From a checkpoint of a small mixture-of-experts model trained on Wikipedia.
Size: 13 layers, width 256, vocabulary 18857.
Experts: 40 experts in each of 11 layers, 64 ReGLU neurons an expert, a softmax router.
Below are experts of layer 6 (counted from 0) of a mixture-of-experts language model. Rows are named router (the router's row for the expert), gate (a neuron's input weights, with its number), up (a neuron's input weights, with its number), down (a neuron's output weights, with its number) and show model dimensions 0-255. Each number is 50 + 12 x the weight over its row's rms, rounded and kept within 0 to 99.
After each expert's rows: a language model's description of what the expert responds to. This comes from a sample of Wikipedia text that the model never trained on.

# expert 37
router:33 61 63 74 66 50 58 54 66 51 59 36 57 38 65 63 34 26 43 60 43 43 64 40 47 66 67 38 62 43 33 57 35 50 36 40 30 42 53 48 57 49 49 69 35 54 55 31 60 62 40 33 43 63 56 52 39 55 53 52 52 35 46 60 35 43 53 61 41 55 36 46 58 36 31 41 32 63 62 39 53 78 59 48 57 60 62 42 69 43 59 61 50 35 30 58 39 61 41 37 60 38 30 56 53 59 54 47 45 58 46 33 31 51 57 50 41 34 69 30 45 27 61 44 61 40 37 43 37 36 38 62 42 62 44 63 54 36 48 63 59 63 65 49 58 68 72 62 52 45 31 56 31 22 63 44 44 66 54 54 56 50 44 39 56 63 40 55 66 33 55 51 54 63 47 37 67 59 67 62 65 45 44 30 53 57 40 38 48 57 33 55 52 40 34 33 64 35 54 66 61 48 65 23 58 69 34 43 62 27 68 51 44 57 48 55 34 69 27 34 48 59 49 66 44 67 43 48 48 72 62 34 60 65 44 36 61 40 60 56 58 51 36 49 61 33 55 54 41 36 65 70 48 35 34 40
gate0:55 55 43 51 49 35 54 41 63 68 48 47 33 50 37 60 59 57 48 39 38 68 55 41 53 41 44 34 47 51 52 46 43 56 55 54 51 59 50 25 47 60 32 52 54 35 56 56 70 58 64 33 24 64 50 29 39 71 57 70 61 49 52 37 06 42 43 46 36 47 47 42 65 34 59 50 35 75 52 43 56 62 42 47 47 60 73 59 67 65 63 65 33 56 42 45 55 57 24 52 54 39 53 55 76 58 59 61 54 59 47 47 85 63 57 61 41 59 32 45 52 70 40 41 41 35 51 29 36 57 71 45 44 72 66 64 61 44 59 56 60 50 56 59 46 68 58 28 75 48 52 47 77 38 42 56 31 56 38 65 65 44 65 55 45 61 47 55 51 43 50 71 60 45 53 34 54 62 39 57 35 43 33 34 60 39 58 22 41 74 53 46 55 31 50 36 53 52 45 44 61 54 49 43 50 43 44 39 43 41 53 34 39 63 80 48 40 45 55 57 47 57 52 56 48 64 46 42 25 70 45 39 64 36 50 45 41 48 50 63 52 64 58 45 36 56 67 72 37 46 44 68 53 43 62 31
up0:69 34 30 51 41 39 39 27 57 61 44 45 35 40 39 62 61 58 53 41 48 78 62 56 61 27 51 43 35 41 55 42 56 55 54 59 49 60 43 46 60 61 28 50 70 35 44 60 53 47 74 45 43 63 42 27 47 69 58 59 52 53 40 48 06 58 56 44 44 34 32 58 62 40 51 52 51 69 35 55 46 46 54 56 48 61 63 56 53 62 59 75 37 67 49 46 67 48 41 59 52 51 59 56 65 58 73 64 60 45 57 51 73 66 51 59 43 63 32 45 62 66 31 39 49 55 62 38 35 58 68 43 47 63 62 49 47 69 50 48 55 50 51 54 35 75 59 28 50 47 36 54 70 26 40 50 55 39 38 53 48 66 65 61 59 44 59 46 48 52 45 57 49 37 46 39 51 68 38 39 31 40 40 48 57 60 69 46 35 69 64 33 42 43 69 40 71 68 38 40 40 70 30 42 44 46 52 32 34 40 34 42 52 53 68 55 46 36 56 69 42 33 54 55 57 67 44 56 36 56 51 45 63 35 58 46 35 68 36 39 49 62 52 60 37 70 81 68 55 53 45 55 46 66 69 44
down0:61 56 71 68 65 50 54 73 43 51 63 39 47 46 47 56 57 27 46 66 38 66 80 25 52 54 56 67 26 58 68 63 55 60 53 66 42 44 52 51 70 53 48 64 55 37 60 54 62 63 52 28 38 53 47 59 45 54 61 53 67 34 51 51 42 51 57 68 48 31 47 63 41 42 46 33 52 65 63 58 47 56 40 51 56 33 51 72 47 55 43 66 64 53 66 55 60 56 53 54 61 65 41 42 65 32 66 49 36 60 27 59 41 41 52 46 52 69 44 36 46 56 54 58 37 41 49 51 66 55 29 61 21 48 49 45 57 40 54 46 45 56 59 42 48 47 49 39 41 47 52 58 57 77 33 37 73 41 29 31 66 65 62 51 58 57 33 60 35 44 71 61 41 48 53 40 28 38 60 54 59 21 40 74 41 42 62 61 35 59 51 27 52 46 35 43 58 34 45 67 59 31 24 49 64 25 51 47 54 65 39 45 62 42 41 44 52 62 43 87 42 34 57 48 64 57 54 56 26 49 46 70 60 47 41 55 64 47 51 50 32 59 54 55 24 54 55 58 32 50 54 42 43 64 62 49
It responds to: Determiners and possessives such as the, The, their, his starting noun phrases, plus pipes in election result and ranking tables.

# expert 38
router:42 58 70 61 63 54 63 56 76 51 62 31 57 29 59 62 45 31 34 69 32 58 75 37 43 64 50 44 59 48 40 61 25 58 29 39 42 50 60 34 42 35 42 55 43 49 62 35 57 54 51 43 39 62 67 35 38 59 59 61 57 43 47 58 30 50 47 54 36 62 39 43 64 51 42 47 41 60 72 38 62 66 70 48 63 67 53 30 64 39 57 59 51 36 43 56 47 60 43 50 58 43 30 61 59 45 49 40 36 52 34 59 31 33 62 61 38 49 65 66 46 32 60 47 44 41 47 42 47 54 36 62 42 43 47 62 56 38 38 79 71 60 46 38 62 66 61 67 43 45 37 58 38 44 53 43 45 68 61 47 58 44 44 38 41 58 40 58 69 32 66 71 63 62 54 66 64 54 47 58 82 35 44 39 58 42 38 43 55 68 39 56 65 41 25 38 61 25 39 65 61 42 60 44 62 67 29 34 49 39 72 37 45 49 51 41 43 54 46 38 40 57 46 56 50 60 55 53 45 66 54 28 66 60 42 34 37 34 61 65 56 38 26 41 42 44 52 55 43 39 72 68 56 50 44 31
gate2:53 52 57 81 57 33 64 29 49 54 73 49 52 52 74 54 46 34 53 70 61 42 51 41 45 61 67 44 72 36 49 75 38 62 33 36 51 31 42 33 44 48 43 67 46 66 60 48 55 47 53 25 30 60 66 53 37 34 61 40 61 48 39 64 41 46 49 42 51 56 51 41 41 59 43 57 43 56 57 49 49 39 51 61 40 61 65 38 40 19 67 63 43 46 64 57 42 45 48 36 50 36 47 67 52 37 42 50 36 53 33 42 46 43 38 69 44 38 61 44 35 65 51 42 67 27 46 56 43 50 42 71 30 66 29 47 58 29 33 47 52 72 44 44 57 49 67 62 53 63 40 43 43 54 50 64 37 66 73 52 51 52 52 42 53 57 46 54 64 32 48 72 52 66 36 37 76 70 50 58 54 55 53 35 64 52 45 44 57 68 42 45 59 38 31 25 48 43 42 62 48 45 75 35 74 40 41 37 62 51 66 40 33 48 46 46 42 62 38 27 24 55 50 41 51 59 47 43 26 69 46 46 49 61 51 51 56 26 67 74 46 63 48 60 30 48 59 67 37 54 60 56 62 37 46 50
up2:42 42 61 43 39 45 62 54 46 40 41 63 37 56 59 58 71 66 32 43 45 44 30 46 58 39 32 39 47 36 34 45 59 76 62 39 64 72 65 47 38 56 42 59 35 56 40 37 34 52 56 52 35 43 52 25 26 56 44 66 38 61 49 43 40 35 36 53 59 30 48 38 52 35 44 43 49 62 53 64 41 62 47 37 72 49 53 63 42 37 48 49 42 46 62 49 51 53 52 55 65 38 62 56 56 51 38 44 45 50 53 51 49 38 34 84 71 54 48 27 59 61 35 62 54 45 54 48 65 65 62 67 33 45 53 40 28 46 68 73 56 56 65 60 51 58 65 70 48 61 42 66 39 46 36 71 45 33 33 68 59 38 50 40 40 63 38 30 39 43 56 41 71 41 55 46 79 47 64 47 50 54 60 56 71 40 25 59 41 50 59 48 33 50 34 50 37 41 63 56 50 51 42 61 68 61 44 57 66 28 79 24 52 27 52 34 44 36 73 71 44 37 54 42 64 34 60 53 48 48 59 33 41 54 51 56 43 53 41 72 54 49 60 53 61 30 61 60 64 49 31 40 39 60 42 46
down2:48 74 45 55 61 52 57 60 62 52 46 60 42 54 47 52 44 48 44 38 50 69 50 44 43 36 28 30 39 78 46 49 42 51 54 63 50 64 80 54 60 39 52 61 67 67 47 52 33 49 31 69 44 47 56 47 44 80 44 65 61 54 41 47 40 47 47 44 61 49 52 51 51 51 59 62 53 51 43 54 65 44 33 55 41 69 34 50 53 36 50 50 52 50 53 49 51 57 57 49 48 55 23 42 56 41 58 63 68 34 65 50 39 60 54 65 60 47 39 36 38 50 54 49 77 51 72 53 21 65 36 42 52 64 82 43 37 34 56 34 59 56 46 45 54 56 55 43 40 51 50 62 69 43 29 70 66 38 35 36 53 48 82 56 70 55 16 46 53 54 55 66 43 26 41 61 37 66 56 28 52 71 54 60 47 53 50 65 47 61 66 48 46 34 54 41 48 37 49 60 44 59 55 53 64 46 41 47 36 29 47 60 45 30 34 54 59 31 73 70 53 55 51 38 58 39 39 31 32 37 52 57 32 47 46 55 66 46 70 54 54 27 19 22 49 48 53 51 48 57 69 47 49 50 60 77
It responds to: Opening parentheses before abbreviations or dates, table cell pipes and numbers, and "in"/"the" before place names.

# expert 24
router:35 45 55 71 73 36 52 44 70 49 63 42 71 40 54 59 48 38 27 67 32 47 71 38 38 60 60 42 56 38 53 55 28 55 36 45 41 48 56 46 45 23 37 45 34 55 50 44 64 51 41 50 47 67 68 43 38 59 47 45 59 39 45 66 33 52 43 52 35 57 42 33 33 66 44 43 41 67 75 34 45 50 68 56 40 65 54 45 55 40 64 69 64 45 46 63 53 61 49 40 56 48 40 56 59 56 49 50 35 46 49 38 37 40 47 47 43 43 65 55 47 35 44 47 41 50 32 42 58 55 29 68 45 32 31 71 63 32 47 60 47 64 65 44 54 57 58 66 50 34 32 58 42 42 60 52 31 59 63 56 64 39 38 33 48 56 37 45 63 36 71 69 52 61 62 27 63 62 56 59 78 43 41 41 67 66 50 46 53 57 32 50 61 53 39 51 67 45 36 70 62 45 68 50 53 63 24 53 51 29 70 36 47 44 38 37 29 53 32 33 37 52 23 56 52 52 53 32 42 58 55 23 67 61 33 45 58 46 63 66 74 59 35 47 52 47 52 53 39 32 64 67 53 45 34 48
gate0:53 48 62 39 58 54 64 54 47 65 44 59 41 32 50 52 72 49 45 48 36 49 71 65 44 52 44 71 61 41 63 58 52 34 35 43 47 58 58 40 37 45 28 44 25 66 60 48 69 52 52 44 34 55 34 62 52 34 52 45 34 63 60 59 41 45 47 55 43 67 57 36 60 53 48 70 50 68 47 44 23 48 36 55 49 51 44 64 36 53 65 41 66 46 60 46 70 46 46 48 52 56 29 49 66 62 42 34 27 33 49 59 53 34 42 57 39 45 44 45 56 68 66 49 57 44 29 52 46 60 54 68 48 51 58 41 34 54 52 31 43 49 59 54 46 54 48 50 40 48 54 62 71 46 62 56 65 64 37 51 65 39 39 62 62 51 38 73 25 48 54 33 70 52 41 50 36 47 49 51 41 36 64 46 65 40 19 38 66 69 64 40 55 46 31 51 61 63 55 65 62 53 42 57 60 53 40 22 79 49 44 46 51 46 54 56 39 40 54 32 36 66 39 34 48 79 82 69 43 74 38 31 60 67 39 36 49 32 66 41 48 44 55 36 57 56 35 44 57 52 21 56 25 44 32 65
up0:65 43 37 43 52 63 38 62 60 62 46 67 68 51 41 25 57 55 65 55 32 33 38 68 56 50 60 67 54 63 72 51 46 39 53 57 46 57 43 64 46 40 44 22 31 39 38 57 61 34 27 38 49 42 33 54 66 49 33 52 41 67 51 70 55 46 73 59 50 44 67 49 35 54 57 68 65 29 56 50 41 59 42 47 33 30 42 65 42 52 38 43 57 59 72 42 69 47 41 46 40 70 57 38 62 51 44 40 51 26 52 57 53 52 22 56 50 59 32 46 48 69 53 50 56 61 27 51 56 72 75 62 41 43 60 51 37 61 36 16 33 49 41 42 29 41 44 38 20 39 45 48 72 46 29 35 64 51 46 52 63 56 33 55 42 46 37 54 21 54 38 39 64 39 37 38 36 44 50 47 36 28 61 52 55 45 39 65 43 59 59 63 43 51 59 53 56 49 49 62 60 45 51 52 41 45 42 33 62 53 37 64 45 44 48 30 56 42 44 46 52 58 46 41 49 62 55 42 36 60 57 43 29 66 52 55 40 60 57 46 36 37 66 32 55 58 41 44 46 69 49 71 34 37 23 46
down0:60 37 37 44 34 72 51 51 37 63 51 48 67 44 40 52 54 67 51 57 41 38 49 42 84 42 49 62 47 69 44 40 75 74 48 22 55 60 50 44 67 38 38 44 48 45 44 59 36 44 35 66 47 40 74 64 30 37 48 45 58 51 41 43 31 66 31 51 38 31 52 41 46 47 40 40 42 51 61 64 29 63 70 42 41 60 78 56 46 51 56 53 41 35 52 50 37 56 55 50 43 62 38 46 52 60 43 22 54 42 40 52 59 71 52 54 31 79 60 46 39 54 29 45 67 66 47 52 61 69 49 57 68 58 72 43 56 60 78 36 50 46 54 71 52 59 72 51 53 54 42 43 41 49 34 51 65 42 58 57 42 67 77 55 51 70 56 69 46 39 54 39 51 38 24 43 35 43 44 52 66 42 54 40 61 38 48 34 66 58 71 43 43 52 37 46 46 42 52 59 65 60 32 45 60 55 56 42 49 39 65 43 72 38 32 78 58 45 45 66 41 51 30 59 49 46 54 66 53 41 44 55 47 27 41 50 59 75 26 64 49 60 67 55 54 55 62 53 70 49 52 51 51 59 41 47
It responds to: Second words of place and institution names, such as "States", "State", "York", "Carolina", "University", "College", "Rico".

# expert 23
router:51 72 54 56 55 44 60 31 49 62 60 33 59 42 63 65 60 42 45 58 50 53 65 44 38 65 30 41 58 49 41 59 55 65 34 38 31 52 55 61 58 39 29 58 45 53 82 45 56 58 49 53 39 62 58 50 30 47 66 67 47 35 65 57 46 50 39 52 43 62 45 45 70 54 34 49 53 69 64 36 49 57 45 40 57 65 61 49 74 48 66 49 60 38 41 56 65 52 47 42 60 36 45 69 52 38 57 36 40 47 34 34 40 45 55 61 29 44 52 26 39 25 60 46 68 45 42 22 39 41 44 63 39 44 27 62 65 36 65 50 63 64 57 29 57 63 67 59 32 49 38 44 40 30 59 59 43 52 56 61 68 44 48 42 25 48 41 40 62 38 65 64 55 62 43 61 52 57 50 72 55 45 32 30 62 65 42 39 65 57 44 58 71 37 30 43 52 34 46 65 58 26 60 42 65 53 46 39 53 66 74 51 50 41 42 53 33 48 35 28 37 66 34 59 33 59 68 48 50 64 62 44 67 67 37 48 42 46 61 52 74 57 59 50 44 41 66 52 37 29 58 61 55 37 69 48
gate0:28 63 48 31 60 35 43 46 63 42 37 41 69 45 63 50 29 38 45 53 63 57 41 48 36 69 45 44 42 41 26 42 45 57 55 13 40 56 24 44 60 54 44 59 57 43 48 58 67 66 49 54 54 59 72 38 51 44 40 68 64 60 57 60 46 46 63 76 56 62 40 40 64 46 65 51 60 67 70 45 34 48 67 48 41 51 39 40 66 50 64 49 42 53 44 59 46 38 52 54 70 48 38 54 62 68 46 33 39 45 33 41 44 43 48 48 24 51 53 59 30 28 83 42 63 56 47 41 30 45 60 49 47 39 55 46 69 32 73 57 43 38 51 19 49 69 50 51 51 45 65 28 57 46 53 66 47 68 60 36 52 47 63 55 15 56 53 53 83 57 67 51 58 44 61 63 30 66 47 61 58 55 38 56 41 46 49 40 78 48 36 50 62 53 42 46 37 32 60 70 29 52 70 65 66 66 43 37 54 48 50 38 54 42 45 56 50 42 48 61 53 44 64 50 51 49 51 56 38 30 69 53 54 47 41 57 52 50 49 42 43 62 45 44 74 53 51 35 56 41 46 76 65 50 57 63
up0:61 27 46 54 41 70 51 47 53 45 55 51 41 28 47 71 68 69 55 52 52 56 55 58 60 46 55 52 60 56 61 52 45 47 39 71 60 34 64 52 46 36 53 54 37 51 51 41 29 25 67 43 47 37 43 60 30 54 77 39 54 42 64 53 49 48 49 37 47 43 51 62 37 55 31 48 46 50 37 56 51 53 42 67 69 70 63 54 20 49 45 61 53 54 42 46 42 66 39 41 47 57 45 44 42 25 64 89 56 57 57 57 53 57 66 60 60 52 36 41 52 56 42 59 43 49 46 60 64 41 55 64 47 59 58 45 42 64 36 39 68 56 58 76 65 41 60 54 57 40 39 80 56 41 69 42 37 39 50 36 57 48 43 45 70 55 48 44 21 32 49 39 43 68 42 49 69 32 55 42 47 50 51 44 66 48 23 58 13 58 52 64 36 38 62 47 51 50 39 29 78 49 25 40 57 46 36 40 43 33 52 56 40 58 58 45 51 66 53 43 40 64 44 52 40 59 52 41 54 81 55 47 62 57 49 33 31 61 60 54 68 30 58 39 33 35 47 67 32 43 65 31 44 53 56 31
down0:36 72 54 72 46 66 61 57 60 50 31 45 54 49 31 64 48 51 57 43 37 51 31 30 66 48 62 37 64 46 43 24 47 66 49 54 66 65 42 43 69 50 45 53 68 64 51 56 73 48 62 60 52 37 36 56 61 37 50 36 44 44 47 73 42 54 54 34 46 55 48 41 57 51 55 45 46 57 48 40 47 57 46 70 45 59 30 38 38 56 48 58 52 39 72 46 64 50 50 51 68 35 47 92 65 39 52 33 50 56 37 62 34 63 65 56 51 54 57 63 49 34 44 43 42 37 44 25 41 52 39 56 59 48 58 80 48 48 59 45 49 68 44 31 44 54 70 35 50 52 46 44 53 33 78 56 69 38 53 58 75 43 58 46 28 39 68 53 49 50 25 41 48 69 51 22 36 66 53 41 70 42 25 61 51 49 56 31 57 28 59 44 53 48 47 43 59 42 44 51 53 40 45 60 55 50 50 55 30 36 50 52 29 45 42 48 21 69 49 42 54 51 36 55 46 44 49 67 61 32 35 41 56 64 27 38 39 61 42 49 59 63 18 60 61 58 48 53 53 36 54 52 46 60 72 71
It responds to: Base verbs and gerunds after to, can, not or and, such as be, make, do, exercise, being, working, and the following object or article.

# expert 30
router:38 66 69 48 62 30 55 33 49 58 65 36 58 35 61 68 28 41 39 55 42 58 55 45 46 67 48 44 57 43 36 59 49 69 50 41 37 27 70 51 48 46 30 53 52 43 58 54 50 61 55 37 39 56 55 41 27 68 53 33 54 43 53 55 42 39 24 48 41 59 37 49 49 25 32 48 42 60 66 37 51 52 57 29 60 66 80 39 57 30 50 67 65 34 50 59 43 55 26 46 58 45 30 56 44 58 75 48 37 56 39 38 37 35 62 62 45 43 67 35 56 49 60 39 51 44 31 41 52 42 31 62 43 71 45 60 58 50 53 58 78 66 63 55 65 54 61 51 53 30 37 52 45 30 57 65 40 51 46 35 63 31 38 33 56 62 36 63 45 46 70 68 61 58 52 53 62 58 59 61 65 31 29 38 64 71 39 38 49 75 44 49 59 45 41 41 55 40 47 54 60 50 56 38 63 62 29 41 51 58 63 27 37 46 54 52 42 46 71 50 37 68 46 67 43 68 51 38 50 65 67 48 59 50 34 28 49 35 73 60 66 65 38 53 51 41 61 54 49 39 64 61 65 42 51 49
gate2:36 39 57 47 45 33 58 58 55 53 52 65 48 59 68 58 50 60 55 36 42 49 61 55 57 41 78 52 39 53 53 52 67 43 53 45 49 63 43 53 40 34 16 49 60 30 55 47 53 55 61 40 27 58 40 39 28 68 62 44 45 50 28 50 27 40 31 59 24 45 60 35 49 42 60 49 52 51 70 53 52 43 32 45 55 57 48 62 57 36 21 49 49 56 54 57 47 66 44 64 58 55 20 32 54 49 68 54 33 37 56 55 62 55 57 60 33 49 46 36 52 40 52 81 44 39 43 42 41 64 72 45 45 64 64 47 39 65 37 43 64 56 50 53 41 71 42 43 61 67 45 49 41 53 34 40 45 53 34 47 68 71 69 56 72 52 45 61 51 73 45 36 57 52 64 37 54 73 67 32 48 33 53 57 59 43 51 67 45 62 52 49 44 41 62 51 40 43 51 40 46 58 30 70 41 39 40 37 58 54 58 36 56 63 67 64 63 28 35 42 50 39 35 48 66 33 61 19 32 43 61 40 42 51 36 50 57 27 68 59 54 44 43 54 38 65 38 61 57 57 37 41 21 65 76 47
up2:28 46 66 60 51 42 42 62 58 50 41 60 40 89 47 59 53 52 41 55 50 58 42 40 47 49 48 27 46 49 55 30 53 64 47 47 52 72 50 37 54 43 38 60 56 53 49 59 59 52 29 37 39 48 49 48 46 64 56 38 60 54 16 63 43 48 52 48 34 36 57 38 47 54 69 26 56 43 53 55 71 19 45 46 47 56 44 63 49 43 31 44 57 56 40 67 61 44 55 37 47 48 50 42 58 54 45 44 14 53 68 75 52 63 24 41 34 51 43 56 66 41 48 62 36 29 61 65 17 67 54 42 54 61 35 62 54 43 47 75 50 51 51 51 50 61 40 44 53 60 59 55 58 35 51 47 51 44 48 43 39 45 64 50 61 36 39 59 53 44 81 60 55 66 65 48 52 57 46 40 44 28 57 60 79 51 70 45 43 59 54 42 38 31 53 33 42 51 30 28 46 57 50 46 48 35 61 49 39 42 52 48 44 49 77 58 67 48 54 43 22 49 47 60 55 45 60 67 28 60 39 42 76 46 40 60 50 52 85 55 46 45 30 43 33 53 60 41 59 47 51 46 43 61 84 50
down2:42 45 54 29 53 46 47 50 40 52 44 52 48 57 50 52 75 51 62 50 37 48 81 61 70 33 64 52 23 50 34 55 52 50 28 53 62 64 54 57 48 53 63 41 42 44 39 67 54 42 63 44 29 57 46 34 58 92 41 40 62 57 29 58 45 67 38 47 63 56 54 63 62 53 75 49 40 55 57 82 17 59 64 41 48 43 50 61 56 52 30 42 55 38 54 38 40 42 47 48 46 65 46 45 53 50 75 53 46 72 65 68 59 65 69 55 39 45 47 52 37 53 60 83 49 52 58 48 49 61 56 37 50 52 40 51 40 41 25 33 52 40 40 41 50 45 46 47 75 72 57 41 67 42 62 63 52 48 35 49 36 49 52 42 63 49 67 61 58 60 47 51 35 57 52 27 74 66 51 37 52 27 57 53 57 65 48 61 29 44 54 18 44 37 54 39 53 60 56 48 38 63 32 55 45 55 33 32 51 43 50 67 55 66 58 38 53 47 49 48 33 41 59 54 50 55 55 42 46 41 46 48 65 36 44 41 35 57 56 39 67 51 37 51 50 72 59 63 39 82 64 56 50 29 37 53
It responds to: Mid-sentence function words and adverbs such as was, is, also, first, most, not, only, often before adjectives or participles.

# expert 1
router:37 56 65 62 66 40 62 41 56 52 51 37 59 39 72 58 51 36 35 59 36 69 61 43 43 61 64 38 54 36 47 61 24 53 33 46 52 41 56 35 67 41 35 44 48 67 54 36 55 45 71 41 32 58 74 39 46 55 40 50 67 52 47 51 33 58 33 55 41 50 43 49 37 61 34 64 48 62 55 37 59 55 53 43 13 46 58 43 67 45 65 40 55 27 42 69 52 54 44 39 61 46 51 63 72 45 45 44 23 52 32 41 42 25 56 58 60 47 67 55 43 50 59 60 64 56 36 61 48 43 33 70 41 36 38 53 48 34 33 55 65 72 56 41 55 62 59 75 31 38 43 51 48 51 55 60 47 41 62 74 56 44 47 36 55 53 38 47 56 37 61 52 70 56 50 64 62 42 46 73 62 43 44 47 63 49 33 44 55 58 51 49 61 44 32 28 51 44 42 51 61 52 63 43 48 58 32 34 57 40 60 40 42 52 51 24 36 58 37 40 34 49 59 65 43 55 57 47 36 72 58 30 72 57 49 38 40 45 62 62 71 28 28 24 63 39 59 47 35 36 67 71 71 44 47 38
gate2:48 37 53 50 63 67 38 56 52 30 42 61 51 60 50 37 41 75 53 41 52 65 58 50 51 70 54 70 38 48 33 59 45 50 63 45 51 62 35 37 47 61 62 29 24 44 33 41 63 53 57 46 36 45 47 44 47 45 28 41 61 54 41 55 48 42 34 52 80 41 20 57 46 64 61 53 35 37 51 37 57 48 53 66 39 44 60 36 51 58 52 34 32 61 47 41 31 45 58 46 45 44 68 60 48 56 44 37 39 42 53 66 36 60 46 46 54 43 34 56 48 44 53 48 49 68 41 63 40 51 60 60 34 39 61 36 75 56 40 47 46 57 28 38 64 75 66 49 28 53 69 39 54 41 42 35 51 63 63 31 40 60 62 32 74 45 43 42 51 44 64 41 51 58 53 73 36 64 41 48 43 64 48 58 34 52 66 64 46 63 53 67 81 48 40 30 61 73 50 32 49 55 45 50 55 40 56 45 35 73 51 44 38 68 61 34 29 89 58 37 56 62 59 71 59 66 67 48 54 55 51 41 60 57 44 57 23 42 56 51 49 51 62 37 40 63 38 42 46 49 42 35 34 29 59 65
up2:60 27 54 55 61 66 15 54 54 31 50 48 34 53 53 32 61 56 59 58 46 57 72 62 38 76 66 36 47 65 43 63 47 46 60 37 55 58 54 50 35 70 62 47 55 69 29 40 37 42 58 54 38 57 52 46 36 40 42 39 47 44 36 48 59 46 38 69 49 44 61 57 67 47 58 56 43 45 49 47 57 64 49 64 42 64 28 67 33 67 45 43 43 45 60 50 34 50 52 35 40 58 56 43 53 51 53 71 28 58 63 57 45 51 56 53 71 38 59 74 50 56 62 41 52 58 55 72 47 66 62 43 55 45 33 56 68 57 40 36 44 58 47 28 55 54 62 71 31 54 48 27 54 62 51 72 45 55 58 68 52 62 40 48 40 34 57 63 42 54 88 38 51 24 47 31 43 46 53 40 55 59 32 48 55 57 55 69 47 38 45 68 78 35 72 48 61 65 51 57 50 48 49 52 57 31 37 39 45 59 41 70 54 51 72 58 43 60 37 40 47 49 37 33 36 32 41 47 71 33 31 68 56 54 49 70 26 68 58 44 39 36 59 46 54 61 50 57 21 38 48 40 39 51 57 57
down2:36 58 57 22 56 50 60 70 70 26 45 43 46 37 57 51 62 33 40 65 63 59 53 44 33 71 49 55 53 40 34 55 49 76 57 43 69 55 43 42 24 39 36 44 51 46 44 41 80 59 52 64 29 22 56 70 42 35 61 41 42 54 58 68 45 58 43 58 42 58 68 59 40 56 70 49 41 59 36 37 49 46 37 56 44 46 65 40 34 52 51 41 54 35 39 47 45 65 46 45 60 22 54 34 51 57 59 41 52 64 50 56 66 41 60 53 49 51 66 49 42 53 32 49 99 51 45 57 49 28 64 27 44 49 53 56 58 67 53 41 48 33 46 41 42 44 42 50 63 60 61 47 44 68 47 38 68 40 58 37 55 25 47 17 72 61 61 32 57 55 80 66 47 47 38 56 51 37 48 48 51 51 54 54 41 55 26 58 59 45 51 42 55 62 61 51 35 55 59 32 57 54 55 54 54 45 38 47 69 38 44 70 65 45 32 60 47 50 46 46 47 51 52 34 43 50 49 64 39 85 43 56 55 75 42 52 55 52 66 35 37 41 39 49 51 51 59 45 60 38 55 44 41 38 47 66
It responds to: Articles and prepositions in biography and shipwreck prose, like a in on a voyage, present in present-day, commas after place names.